Experts of a small language model: width 256, 144 ReLU neurons an expert.
Below are experts of layer 14 (counted from 0) of a mixture-of-experts language model. Rows are named router (the router's row for the expert), up (a neuron's input weights, with its number), down (a neuron's output weights, with its number) and show model dimensions 128-159. Each number is 200 + 20 x the weight over its row's rms, rounded and kept within 0 to 999.
Before each expert's rows: "comes before" lists some tokens at least twice as common just after its tokens as in all text; "mostly gets" lists some tokens that are sent to it at least half of the time. This comes from a sample of Wikipedia text that the model never trained on. Tokens count by the router's weight.

# expert 23
comes before: "0", "1", "2", "5", "3", "4"
mostly gets: " four", " six", " three", " five", " seven", " £"
router,225,185,189,188,150,226,236,211,191,217,211,209,208,185,212,192,169,226,216,197,170,243,211,201,158,192,196,208,194,225,194,201
up0,210,200,216,184,183,203,229,211,181,207,197,221,207,201,173,182,171,227,191,199,183,191,202,174,188,216,205,237,219,257,215,214
down0,196,220,169,238,214,220,204,208,203,191,200,243,201,193,188,186,166,234,194,249,214,190,207,210,194,215,197,212,214,199,240,168
up1,190,199,187,180,220,172,215,198,212,224,199,187,212,179,232,185,167,216,198,219,174,182,217,208,207,172,212,201,179,150,218,205
down1,236,174,189,190,168,204,218,176,223,171,178,232,200,193,168,248,216,211,210,208,222,204,204,181,207,229,158,211,201,217,187,190
up2,162,223,163,183,191,159,195,239,219,191,183,213,222,198,184,173,198,157,206,197,202,192,186,160,184,222,202,204,197,194,207,190
down2,199,202,188,188,193,184,202,230,226,229,186,184,173,238,218,219,211,218,205,199,216,195,176,216,195,176,161,179,221,159,177,189
up3,245,236,137,164,181,215,205,176,176,242,162,169,202,192,221,207,198,207,200,178,167,176,233,210,241,203,201,215,196,197,201,204
down3,166,207,189,197,204,218,219,205,174,208,211,207,180,183,196,201,208,200,233,198,212,204,204,204,190,205,178,207,200,147,178,197
up4,211,195,217,208,169,215,180,213,193,211,172,189,210,165,169,207,185,197,217,217,217,205,159,227,195,242,190,237,223,207,196,216
down4,220,202,226,195,187,220,199,183,205,224,203,189,234,220,190,196,155,179,195,191,228,190,191,202,181,187,226,182,203,195,199,218
up5,200,205,181,171,214,225,175,208,209,214,213,245,190,191,208,183,175,235,221,205,177,194,248,191,165,221,233,192,195,190,196,195
down5,184,197,204,190,234,225,200,184,213,240,176,180,211,174,205,235,161,180,173,217,233,177,187,194,227,205,244,202,195,185,171,219
up6,225,191,230,214,237,148,170,194,184,201,164,198,184,180,276,195,175,214,228,208,193,188,207,182,185,187,182,235,197,208,193,189
down6,193,173,189,190,214,211,195,207,154,181,216,184,173,204,183,212,193,220,195,191,197,197,253,193,183,191,204,212,209,204,217,204
up7,187,228,189,185,177,209,174,201,185,175,175,220,184,209,196,168,183,201,244,173,191,239,220,217,211,224,186,209,183,231,189,180
down7,228,212,218,224,198,147,208,197,196,200,206,199,220,202,216,223,193,180,233,218,194,195,181,239,222,207,193,199,219,203,213,189
up8,201,207,187,220,224,230,204,188,218,167,160,187,178,162,215,203,177,197,183,196,170,196,235,172,204,182,224,202,200,194,163,205
down8,224,202,177,189,202,224,220,181,186,212,210,220,206,161,174,179,179,233,177,229,215,221,208,223,207,186,194,194,213,172,208,210
up9,247,200,207,188,199,179,163,182,160,185,190,209,165,186,184,153,200,192,248,167,180,192,228,204,200,191,216,193,171,186,204,209
down9,201,191,168,231,207,240,189,184,189,227,177,167,200,184,182,228,153,216,232,189,174,199,205,196,181,194,209,197,185,250,205,203
up10,174,177,232,193,185,192,211,222,185,205,213,200,194,224,196,226,223,189,195,190,177,204,237,181,223,186,180,188,195,203,217,217
down10,142,183,218,199,193,231,191,177,264,202,193,206,209,194,197,191,220,201,191,209,207,196,199,202,198,192,188,239,180,203,222,181
up11,198,199,223,212,162,210,211,216,200,209,202,181,199,169,204,220,215,211,215,186,238,195,219,191,176,227,208,205,212,203,143,206
down11,197,213,212,179,185,237,216,234,177,235,205,203,231,250,202,204,188,169,214,212,178,204,214,224,204,240,211,181,181,198,195,212
up12,220,216,202,209,185,212,172,216,188,155,237,195,206,197,192,208,197,184,211,150,198,189,189,214,189,176,215,209,178,224,201,196
down12,200,191,173,162,188,224,226,233,220,175,169,167,163,205,216,191,259,204,182,175,188,219,190,220,211,206,163,198,211,177,218,196
up13,224,176,180,206,211,240,196,151,246,200,215,244,179,224,206,212,205,199,199,227,205,210,206,202,214,180,246,188,186,169,225,221
down13,174,173,222,254,241,205,163,184,190,213,224,241,186,198,195,200,169,223,209,223,236,193,219,175,182,184,190,194,194,178,227,202
up14,216,209,185,211,182,190,196,202,177,190,223,219,200,219,200,196,167,173,198,167,174,231,202,220,198,179,203,204,226,205,188,229
down14,225,167,203,228,230,207,198,195,228,214,212,202,185,189,194,218,196,239,197,241,204,181,182,212,201,174,220,171,194,222,204,220
up15,223,187,199,195,252,219,232,197,196,201,205,195,209,218,177,185,195,231,146,218,195,190,192,194,215,187,214,216,164,192,201,233
down15,155,213,216,210,218,188,189,189,177,199,208,175,169,187,211,172,197,191,201,192,170,184,203,204,204,217,199,164,189,202,188,214

# expert 21
comes before: "0", "1", "2", "3", "4", "5"
mostly gets: "′", "°", " −", " £", " $", " +"
router,206,196,194,179,149,187,201,181,239,212,203,220,229,202,210,199,137,194,208,215,225,200,198,220,166,190,194,194,195,205,200,195
up0,217,175,237,194,170,200,219,178,207,171,227,199,185,198,183,189,178,207,161,207,190,161,175,213,184,193,226,185,207,234,191,180
down0,191,238,186,198,217,182,186,204,179,188,215,206,223,182,221,230,186,215,226,213,214,212,239,181,182,217,206,193,175,179,185,225
up1,178,199,192,190,179,194,183,190,245,185,222,214,143,189,207,241,204,178,194,206,184,197,226,187,205,205,234,215,217,196,209,190
down1,205,241,200,226,183,236,227,194,168,203,210,190,199,198,205,218,175,238,207,199,210,200,198,207,207,206,157,206,190,182,204,179
up2,169,216,199,188,226,228,213,169,218,212,194,206,199,162,201,200,211,207,184,210,199,193,193,141,216,217,212,182,205,232,180,206
down2,205,198,213,236,190,217,242,234,184,216,217,211,204,181,205,203,219,224,235,199,206,215,187,232,237,204,177,212,207,213,213,212
up3,217,202,180,211,188,220,202,196,187,194,217,215,196,221,181,205,225,221,209,215,175,199,237,189,209,178,221,182,196,190,189,208
down3,195,212,201,197,209,189,177,176,227,211,186,243,162,213,173,214,207,208,190,179,224,198,183,221,184,244,197,197,182,196,179,218
up4,211,173,162,168,188,202,190,223,201,211,185,198,201,216,183,173,220,218,197,167,233,166,172,173,172,212,212,185,196,192,218,229
down4,199,191,178,201,205,212,222,206,182,204,189,195,203,204,185,180,176,219,207,183,188,180,190,184,232,215,177,184,199,177,200,185
up5,215,202,193,218,201,191,163,210,233,208,224,186,222,218,195,188,186,207,165,222,206,215,214,180,228,177,184,209,200,173,190,163
down5,195,214,181,242,232,156,195,241,193,193,204,222,176,191,189,178,231,192,196,202,190,188,188,216,194,222,160,198,198,206,196,185
up6,204,210,201,205,177,227,201,223,239,198,191,189,208,177,207,208,201,198,167,207,214,208,210,200,190,187,195,140,197,202,189,203
down6,188,219,208,202,200,207,220,199,227,171,164,249,189,206,215,202,220,226,222,197,207,205,164,220,193,198,197,230,175,185,203,223
up7,193,209,215,169,167,186,205,201,195,191,193,192,195,188,208,204,190,221,194,176,176,159,204,181,236,183,205,201,204,184,236,172
down7,211,207,188,243,200,185,231,213,215,209,193,210,194,194,176,221,164,212,233,223,218,200,203,188,212,227,242,184,215,192,195,204
up8,213,211,211,200,174,198,206,184,206,209,206,206,193,174,211,185,211,187,185,148,208,198,186,187,228,215,210,199,208,226,198,207
down8,198,198,193,197,212,194,222,199,188,191,210,200,242,184,203,216,209,195,214,213,172,215,182,204,222,217,198,178,211,171,200,177
up9,229,162,178,182,198,174,206,206,205,201,198,154,211,186,214,204,207,237,227,213,160,201,227,226,199,232,225,204,188,194,193,228
down9,214,234,197,219,185,207,174,144,232,219,171,158,202,201,161,171,161,168,168,197,191,171,197,204,222,208,181,170,213,176,227,213
up10,186,177,236,206,178,174,233,181,224,196,202,216,214,205,180,237,169,227,217,167,207,190,243,228,199,232,224,185,204,214,201,211
down10,173,182,182,209,176,184,209,193,230,193,195,205,208,206,172,190,174,248,238,215,182,211,222,246,177,203,230,214,200,186,181,230
up11,175,194,191,156,224,201,214,214,202,194,181,226,242,196,211,212,216,214,199,218,238,222,203,210,230,181,205,221,188,233,187,179
down11,212,196,227,193,234,241,181,217,206,209,203,146,166,190,211,197,213,190,193,190,240,179,164,186,215,224,213,178,224,207,217,187
up12,179,235,187,200,188,195,184,212,219,195,195,193,205,205,184,228,208,191,213,176,188,189,181,158,195,165,178,223,239,173,183,196
down12,213,176,222,190,244,197,234,184,204,174,184,186,192,192,210,178,210,194,183,244,195,227,204,202,214,190,180,192,226,219,215,198
up13,199,201,187,183,179,183,193,192,194,211,194,216,235,224,200,143,170,197,191,223,194,245,221,183,184,215,198,200,222,184,199,184
down13,200,205,209,219,195,208,183,225,196,163,191,161,191,183,208,183,195,163,202,204,215,196,205,187,191,194,218,256,202,206,200,209
up14,233,179,204,229,211,187,200,202,194,198,179,209,183,192,193,217,209,205,188,178,207,237,191,233,237,186,177,197,226,175,195,214
down14,226,194,207,159,173,165,169,219,221,219,192,195,197,194,197,162,208,178,207,205,223,221,182,195,185,221,187,222,178,210,205,225
up15,201,148,209,212,230,190,177,197,185,225,167,197,206,201,208,235,190,167,193,214,197,239,204,195,187,184,215,186,193,225,215,189
down15,211,186,204,205,225,228,210,169,211,150,220,187,194,219,174,219,176,173,170,226,155,208,191,209,174,233,226,223,193,194,205,181

# expert 46
comes before: "2", "1", " States", "-", " /", ")"
mostly gets: " Apps", " United", "Gls", "DST", "*\n", " Years"
router,202,212,239,208,171,185,186,204,244,203,215,197,196,190,186,194,166,214,208,167,203,212,232,206,177,224,175,223,161,227,181,215
up0,167,216,209,200,244,187,194,214,173,175,226,194,218,218,199,186,196,220,217,204,219,245,170,240,212,199,215,183,184,163,168,208
down0,219,202,194,179,186,201,237,201,248,209,191,176,210,239,214,211,182,186,226,219,192,202,224,210,227,177,202,234,196,222,194,164
up1,210,204,178,224,218,210,216,185,228,206,240,232,203,219,174,211,179,216,200,208,190,208,198,210,200,186,254,206,204,202,191,178
down1,223,184,226,194,191,151,198,173,206,209,183,188,206,182,240,154,227,203,195,209,185,205,221,212,204,172,215,223,210,212,201,182
up2,195,196,183,194,218,195,168,205,194,247,172,216,175,216,232,187,213,196,191,235,238,199,197,227,213,183,158,200,175,201,179,185
down2,233,169,255,193,194,167,212,205,212,185,233,202,214,198,185,215,202,182,199,197,176,208,182,170,212,196,189,192,208,196,219,196
up3,212,228,213,181,214,216,169,216,174,223,202,196,221,184,181,188,194,180,187,197,184,183,167,195,208,228,209,207,210,172,150,228
down3,225,212,224,215,193,203,196,214,199,177,183,175,223,203,165,211,187,196,217,209,192,215,192,242,189,256,217,175,211,198,215,207
up4,191,204,184,211,169,209,153,204,188,225,197,204,227,202,200,207,187,217,204,205,197,165,205,164,212,178,201,160,209,222,198,201
down4,239,200,226,188,188,207,222,212,187,200,246,215,213,186,187,197,207,181,231,218,160,208,245,213,183,223,182,175,195,172,184,201
up5,223,197,215,226,204,218,194,193,211,193,215,211,186,230,204,209,183,216,173,171,196,234,174,200,167,200,197,208,214,164,210,200
down5,188,232,163,275,194,185,189,197,150,192,182,170,222,211,231,214,207,199,175,222,229,227,220,219,203,186,175,198,214,198,194,184
up6,188,227,203,194,217,202,174,210,198,191,200,188,211,239,204,171,194,226,230,188,214,188,211,180,181,171,212,257,181,206,219,260
down6,244,233,180,202,194,211,182,230,213,196,231,200,210,203,189,164,178,217,150,186,161,225,160,186,178,235,192,235,192,195,174,173
up7,169,211,192,198,184,221,232,229,220,170,195,228,196,185,203,184,233,224,215,186,183,246,224,227,201,155,191,181,207,211,168,221
down7,235,181,241,187,185,249,231,194,176,236,203,196,197,225,155,184,218,161,204,210,203,198,190,168,203,187,204,220,189,193,190,207
up8,221,182,224,230,195,199,200,173,182,234,187,197,194,191,181,198,216,203,204,160,180,199,231,175,173,184,181,200,204,218,189,222
down8,194,228,209,202,228,192,211,168,223,230,243,204,242,205,210,179,200,206,217,178,235,221,187,200,206,202,201,184,220,227,166,223
up9,203,202,220,231,188,202,179,209,207,223,195,214,190,183,198,202,173,240,180,178,172,171,213,221,231,223,158,194,199,220,210,214
down9,212,225,196,165,213,172,188,205,194,189,216,199,185,210,201,214,201,196,158,205,194,176,167,200,186,183,169,218,222,169,189,223
up10,179,193,218,196,174,196,202,198,191,194,213,169,209,170,195,222,204,173,211,208,214,192,246,246,168,185,182,227,173,215,193,177
down10,204,203,234,171,196,150,199,194,152,194,181,202,195,224,184,210,191,191,232,177,230,192,201,187,186,192,209,227,185,216,241,185
up11,193,176,207,215,193,189,230,180,223,204,203,190,184,181,210,196,176,170,190,214,190,184,213,191,179,237,160,194,193,211,223,205
down11,224,187,203,187,228,207,163,192,187,201,176,220,197,189,193,196,203,214,197,222,205,213,213,151,177,212,192,196,214,184,213,215
up12,196,215,219,217,222,165,189,217,208,219,207,226,201,227,190,193,245,225,176,204,211,191,213,227,146,224,202,195,209,217,225,217
down12,210,220,240,219,167,213,149,194,181,218,208,205,199,186,218,194,179,219,193,140,172,201,220,209,204,189,190,216,209,265,193,223
up13,223,206,226,193,241,181,205,235,230,203,232,191,197,192,201,244,201,186,202,213,216,228,206,172,188,230,235,228,191,198,174,188
down13,196,197,215,212,188,214,207,183,217,195,210,190,187,194,220,187,138,191,170,207,201,205,231,183,186,223,219,238,185,220,230,205
up14,224,202,199,209,202,198,218,231,203,228,159,197,172,195,219,188,223,180,189,151,182,176,181,199,185,214,185,225,201,220,191,217
down14,191,184,219,169,186,176,217,204,171,192,186,187,215,185,223,194,193,173,215,179,228,195,249,207,215,180,198,222,211,201,195,185
up15,225,203,167,203,191,202,181,174,176,207,202,175,197,182,214,226,179,191,209,181,172,206,222,206,228,193,197,212,203,153,232,207
down15,230,193,172,193,229,229,227,204,216,215,208,196,212,202,159,168,185,203,200,243,192,223,186,228,197,226,246,195,180,226,169,205

# expert 5
comes before: "–", "7", " |", "8", ")", "6"
mostly gets: "″W", " North", " South", "^{(", " Championships", "   "
router,233,210,190,219,178,198,187,197,214,203,207,184,224,186,213,200,181,182,215,175,177,209,197,215,184,177,216,200,208,193,170,179
up0,212,226,200,232,162,203,203,209,199,153,169,186,148,189,220,206,207,209,196,197,179,227,201,205,185,190,190,202,172,221,189,182
down0,247,205,177,226,202,170,167,176,206,189,200,207,196,199,194,238,202,180,218,209,203,189,193,197,196,191,188,247,211,170,183,226
up1,221,206,209,168,198,173,181,162,228,153,200,208,174,209,186,169,189,217,216,200,189,170,232,168,212,223,203,198,193,210,212,187
down1,215,193,198,164,211,218,181,193,206,188,200,188,226,185,156,208,184,159,201,196,200,189,199,190,247,177,202,182,196,191,219,202
up2,169,163,185,196,201,194,191,199,206,194,186,192,188,200,231,153,180,183,199,227,168,198,216,222,190,243,196,189,194,198,180,197
down2,207,214,167,197,182,210,245,212,200,201,166,219,177,213,218,214,191,214,196,183,221,201,200,194,195,184,198,195,181,187,201,198
up3,188,179,193,208,217,251,195,221,184,204,216,205,197,175,241,200,180,219,220,178,208,204,227,209,183,182,206,189,212,219,192,164
down3,208,214,191,189,194,207,235,186,184,201,202,186,183,188,177,203,205,207,178,176,179,199,196,235,228,184,189,173,219,180,259,230
up4,201,171,190,211,237,182,199,185,171,192,191,213,212,202,188,188,217,204,240,152,212,228,216,153,170,174,212,185,193,169,177,228
down4,223,205,183,215,199,188,204,204,182,200,225,223,206,176,180,241,195,183,204,202,211,210,212,216,216,189,211,203,234,215,207,226
up5,219,157,172,219,201,193,190,221,244,219,172,229,170,213,192,224,174,180,205,183,194,189,228,207,195,202,199,209,225,224,165,194
down5,213,165,250,228,221,189,224,190,219,178,181,198,206,210,208,186,186,203,179,168,195,209,180,217,178,193,182,176,216,207,217,197
up6,167,176,208,206,208,217,202,192,208,196,195,172,222,161,223,199,194,201,211,181,138,204,175,207,208,218,145,211,175,183,211,221
down6,212,212,225,212,215,199,169,198,202,181,161,197,223,188,207,197,196,208,190,243,228,169,197,175,200,165,180,223,169,202,216,195
up7,202,201,220,241,187,193,142,206,191,217,223,198,198,190,215,185,206,190,201,177,171,223,243,213,168,173,185,203,186,219,207,200
down7,196,182,207,233,203,239,228,174,188,211,226,205,174,235,194,210,180,221,196,230,175,210,203,173,225,215,172,174,203,258,231,163
up8,196,209,176,226,176,200,216,230,168,222,193,196,222,185,201,202,194,197,194,188,210,207,187,197,187,218,191,219,186,216,217,220
down8,215,200,220,182,184,211,210,181,239,187,211,203,225,181,187,203,185,178,194,221,186,205,177,189,186,205,193,178,198,208,180,190
up9,188,214,188,202,221,160,217,229,204,199,212,200,193,190,189,191,178,218,191,207,185,183,226,204,193,218,168,203,189,200,189,219
down9,194,194,185,184,206,202,200,225,211,176,243,181,188,174,204,203,231,208,179,193,209,176,194,216,233,174,187,201,223,203,227,208
up10,245,189,207,196,180,179,217,195,210,202,218,203,203,192,191,203,182,178,175,181,236,187,218,213,212,183,179,197,152,180,191,169
down10,192,222,145,179,201,212,221,193,217,200,219,218,221,225,192,228,214,167,186,145,190,216,197,183,207,217,197,182,151,203,184,192
up11,169,197,199,189,175,177,191,176,166,173,198,200,195,158,203,222,162,211,219,197,179,188,196,219,183,193,198,212,225,210,162,205
down11,206,219,199,202,218,224,176,223,181,183,164,204,220,222,173,178,223,175,204,224,228,197,183,223,217,186,209,208,211,199,176,206
up12,211,194,189,184,185,208,202,216,220,194,177,172,195,205,209,207,191,209,241,228,203,204,200,246,179,160,197,204,178,171,171,189
down12,199,221,209,172,191,214,198,174,190,208,231,196,244,213,229,223,237,229,218,203,216,179,214,194,196,156,211,181,207,209,216,195
up13,208,186,227,218,197,163,195,197,210,218,175,198,244,195,175,188,216,190,213,156,188,172,212,204,207,210,204,243,198,187,205,175
down13,198,200,198,198,207,221,201,203,167,191,226,153,174,217,193,238,217,198,223,182,242,158,216,201,187,211,228,175,186,236,192,187
up14,222,230,186,193,184,198,226,208,207,232,181,207,210,183,221,216,188,226,188,216,198,214,176,195,195,215,198,193,182,223,194,179
down14,148,208,193,220,194,200,152,208,207,190,196,215,207,217,183,193,202,193,206,211,248,198,172,196,173,206,192,210,183,171,203,201
up15,229,205,188,187,182,213,192,185,195,183,228,199,224,204,200,185,199,205,195,176,197,212,209,185,200,173,214,226,217,196,171,246
down15,157,209,200,170,204,199,168,206,174,160,176,186,205,201,207,233,197,216,217,181,182,180,183,200,211,208,220,190,202,196,191,208

# expert 26
comes before: "1", " ", "2", "–", "born", " century"
mostly gets: " February", " early", " March", "In", "born", " late"
router,187,193,252,215,215,198,219,159,211,191,191,209,205,220,157,184,188,222,232,194,192,244,208,211,190,244,211,206,178,185,191,202
up0,206,196,186,170,206,203,188,175,247,197,216,165,177,197,192,189,220,207,222,250,185,161,208,216,204,189,176,167,221,233,170,205
down0,201,190,193,187,200,191,212,217,199,204,213,195,176,209,180,237,208,217,196,198,201,197,230,246,245,205,195,228,240,212,203,140
up1,217,188,209,242,204,198,204,230,163,232,209,212,203,210,186,228,156,214,207,205,208,195,186,236,188,214,180,211,228,215,210,179
down1,201,184,204,216,197,177,188,218,158,196,206,214,193,181,228,204,169,190,211,217,164,190,227,153,186,172,252,202,179,189,200,232
up2,208,210,214,213,174,185,187,206,209,247,183,210,190,185,166,196,187,175,205,188,183,189,198,198,200,217,204,166,183,205,189,248
down2,196,231,193,220,211,191,219,193,189,161,179,226,185,197,220,215,240,166,188,208,249,176,182,204,213,199,207,167,166,209,206,237
up3,186,179,195,205,174,202,166,193,172,211,190,212,203,223,182,183,198,217,274,195,196,202,211,214,210,160,233,213,211,209,188,203
down3,191,185,222,189,219,236,178,191,211,243,194,209,193,206,194,192,199,182,204,220,123,207,185,204,163,187,199,185,173,187,205,192
up4,214,172,187,209,203,196,218,204,211,180,191,199,206,208,218,230,163,209,186,219,233,219,225,217,195,229,228,165,182,208,205,201
down4,214,185,201,177,164,229,226,207,214,227,174,168,200,212,203,200,162,191,212,216,211,171,210,206,193,186,205,215,197,199,186,195
up5,194,185,202,201,225,171,179,173,171,207,235,184,238,216,188,193,185,217,204,151,194,202,192,171,194,193,188,207,198,246,222,213
down5,181,203,177,198,203,185,206,187,177,178,218,196,183,179,209,201,178,246,169,195,198,198,187,176,216,190,186,204,193,227,194,197
up6,197,164,202,218,172,192,197,206,254,171,209,189,210,205,219,208,173,182,229,227,228,192,240,207,206,185,219,232,186,181,204,245
down6,187,236,215,238,165,199,176,181,209,224,177,184,196,215,198,220,208,201,196,205,216,227,189,190,189,221,171,219,205,220,210,180
up7,194,175,234,171,201,168,184,194,151,215,189,202,207,213,221,189,218,221,214,213,193,202,208,166,213,182,223,233,183,239,199,207
down7,208,227,188,200,188,168,211,225,172,237,216,161,188,203,206,179,186,201,165,236,215,190,215,160,203,216,137,183,198,207,192,222
up8,196,213,201,185,174,198,202,185,196,187,207,176,191,177,178,195,227,168,189,183,192,199,236,248,239,243,201,155,240,208,207,216
down8,204,182,198,228,198,213,185,201,220,168,218,187,189,179,187,183,203,235,212,217,233,218,189,211,198,200,212,219,159,195,209,208
up9,204,213,158,194,204,193,175,209,183,227,179,201,183,154,186,222,217,181,192,219,177,226,171,216,196,225,199,239,199,172,216,190
down9,180,201,225,200,218,204,185,243,204,210,194,176,220,236,189,186,224,208,210,213,163,197,215,206,205,171,211,195,204,219,202,182
up10,222,160,231,214,247,194,213,206,226,213,184,213,227,198,166,161,198,192,206,204,203,220,216,220,210,206,216,186,198,235,194,176
down10,212,193,193,183,229,166,221,186,197,187,189,192,208,216,174,212,257,180,211,179,204,211,181,177,216,166,203,206,211,220,207,214
up11,206,197,204,202,210,162,202,211,217,187,176,191,216,200,216,161,220,208,203,211,212,191,192,212,183,217,178,228,194,195,205,177
down11,199,190,161,213,202,206,200,194,219,195,226,197,196,186,187,186,239,208,164,208,171,173,211,199,181,178,202,177,216,230,189,216
up12,202,172,191,199,213,196,189,205,218,195,210,214,208,227,200,225,193,228,206,182,217,201,187,188,230,192,198,238,166,194,214,219
down12,213,162,148,200,206,203,187,213,199,229,235,214,202,215,235,162,194,170,216,185,244,215,214,198,224,191,207,262,225,211,211,218
up13,190,179,230,211,198,180,189,226,152,211,246,176,205,188,172,226,234,195,172,170,203,201,202,212,202,178,206,208,206,164,172,225
down13,166,206,208,219,183,170,199,209,195,228,210,205,223,206,217,218,209,207,198,210,213,208,183,193,191,227,179,174,194,191,173,207
up14,209,207,212,228,192,184,183,232,192,165,203,199,226,191,159,228,190,196,171,201,206,191,197,208,165,173,209,204,199,181,192,195
down14,229,193,165,167,187,201,172,212,208,167,189,202,148,189,222,179,244,191,194,207,237,209,182,210,204,182,189,194,203,164,186,188
up15,173,161,208,205,180,167,198,204,208,203,214,230,242,190,185,209,178,206,226,208,185,209,199,200,193,208,186,162,218,198,200,202
down15,182,214,241,235,205,236,148,177,188,225,171,226,220,205,189,201,178,158,226,213,224,199,207,244,192,208,228,201,229,207,215,199

# expert 9
comes before: "4", "6", "5", "3", "7", "8"
mostly gets: "^{(", "9", " ."
router,196,195,220,192,183,173,214,204,211,171,184,200,226,150,189,213,153,206,234,202,130,232,210,241,177,154,199,211,197,181,193,212
up0,185,194,210,186,179,204,231,218,227,149,208,223,205,207,197,182,212,176,196,191,196,229,158,198,208,198,222,198,202,227,230,197
down0,213,226,204,179,157,182,173,171,196,211,206,204,180,219,186,170,201,146,215,219,175,154,181,189,230,219,193,197,207,216,205,207
up1,159,206,172,193,178,191,194,227,203,198,163,189,166,216,165,170,200,182,213,179,191,187,175,184,177,202,190,230,171,180,197,197
down1,235,197,224,211,177,218,203,161,234,237,217,238,175,185,221,220,201,191,185,189,247,185,219,201,211,216,196,163,201,210,240,196
up2,237,201,195,238,208,201,214,205,189,211,215,203,202,222,210,234,179,184,233,166,234,179,225,219,204,220,209,185,204,171,201,191
down2,211,208,214,206,143,182,187,192,213,233,192,243,195,221,197,183,190,156,171,206,192,190,192,189,204,249,242,195,148,200,215,206
up3,221,192,207,183,195,213,199,187,208,187,177,202,192,176,204,179,260,166,201,211,208,209,225,172,212,178,203,181,197,225,221,213
down3,203,249,200,198,182,183,208,227,205,183,245,222,221,183,243,220,196,214,226,194,180,208,219,221,176,223,188,195,196,186,165,176
up4,205,205,170,220,232,197,202,195,232,222,175,208,192,202,203,184,208,187,167,209,211,215,211,188,192,198,207,184,167,179,198,241
down4,215,230,195,207,230,181,176,179,177,196,213,212,196,206,177,201,231,191,202,173,169,204,179,190,201,186,176,206,186,194,239,193
up5,184,237,226,207,205,208,192,181,211,174,191,209,214,174,183,193,212,195,229,201,160,207,181,191,222,203,232,176,223,195,193,220
down5,199,217,170,226,215,190,193,189,220,206,227,213,218,216,224,255,140,160,189,211,211,229,167,201,189,190,238,181,243,211,186,185
up6,174,171,218,175,194,181,206,211,202,200,202,233,196,181,192,177,209,159,213,202,203,197,189,179,228,225,166,180,214,233,174,215
down6,179,193,174,233,180,185,220,175,210,218,195,232,203,187,191,180,161,195,175,180,178,199,190,212,210,216,187,225,173,216,205,200
up7,199,194,167,186,226,202,191,201,211,191,202,156,216,213,204,166,255,180,171,203,169,202,222,232,198,214,198,190,215,181,206,213
down7,217,181,208,183,203,190,207,226,219,187,197,210,203,223,221,213,178,191,202,211,237,207,222,157,207,144,197,230,213,187,209,185
up8,183,221,194,196,226,209,189,192,221,185,192,208,190,182,189,210,192,224,215,214,209,237,198,209,176,188,169,198,215,202,196,204
down8,204,211,227,172,182,196,207,243,204,219,134,210,168,209,207,206,178,199,233,213,218,196,180,189,224,186,167,188,204,164,174,198
up9,217,194,196,199,192,205,210,216,205,195,214,194,183,238,157,158,200,184,204,191,187,181,211,199,187,218,227,231,172,194,193,192
down9,195,194,206,206,228,180,200,193,185,195,174,191,191,175,192,194,227,208,218,171,191,164,232,217,201,195,213,231,195,202,186,202
up10,222,222,188,209,192,221,210,205,204,212,212,202,212,179,187,223,200,213,193,199,173,205,217,207,209,196,214,161,217,192,180,173
down10,192,191,205,188,183,243,226,171,190,192,205,193,192,207,213,192,187,212,167,251,196,165,205,220,204,205,213,212,206,184,215,181
up11,201,194,194,191,213,219,187,230,186,192,215,201,175,221,183,202,210,203,186,188,173,193,223,205,180,190,223,221,177,208,169,221
down11,170,209,231,208,207,199,221,212,192,215,191,222,185,178,199,211,201,193,202,218,203,171,176,163,198,210,209,252,201,224,211,187
up12,213,216,224,229,170,219,207,200,224,217,186,199,190,182,213,154,199,193,228,203,182,194,188,196,199,180,203,212,194,184,202,212
down12,201,215,226,206,224,210,167,204,210,207,190,197,199,201,185,196,130,172,171,169,206,179,205,192,192,208,198,175,188,215,212,211
up13,197,177,209,233,156,196,225,205,182,219,186,232,214,207,234,189,166,207,243,168,189,230,227,197,203,231,186,195,181,252,203,203
down13,217,232,175,184,208,191,180,227,174,187,206,199,228,203,208,224,245,214,154,199,208,243,206,203,186,183,216,220,195,198,167,232
up14,188,168,193,175,188,224,200,197,218,212,192,170,172,218,169,242,241,165,218,185,203,190,201,163,239,178,230,221,191,194,205,184
down14,201,194,194,201,201,235,235,198,197,196,195,222,203,193,175,190,221,218,190,199,176,210,180,197,188,182,183,194,188,206,205,204
up15,183,179,189,192,184,176,214,183,234,216,167,174,203,181,191,194,198,212,197,193,198,208,232,196,206,172,183,205,212,202,201,170
down15,186,180,193,194,213,201,179,198,225,208,199,180,188,196,179,197,181,218,212,228,215,193,212,217,178,218,198,174,168,205,217,177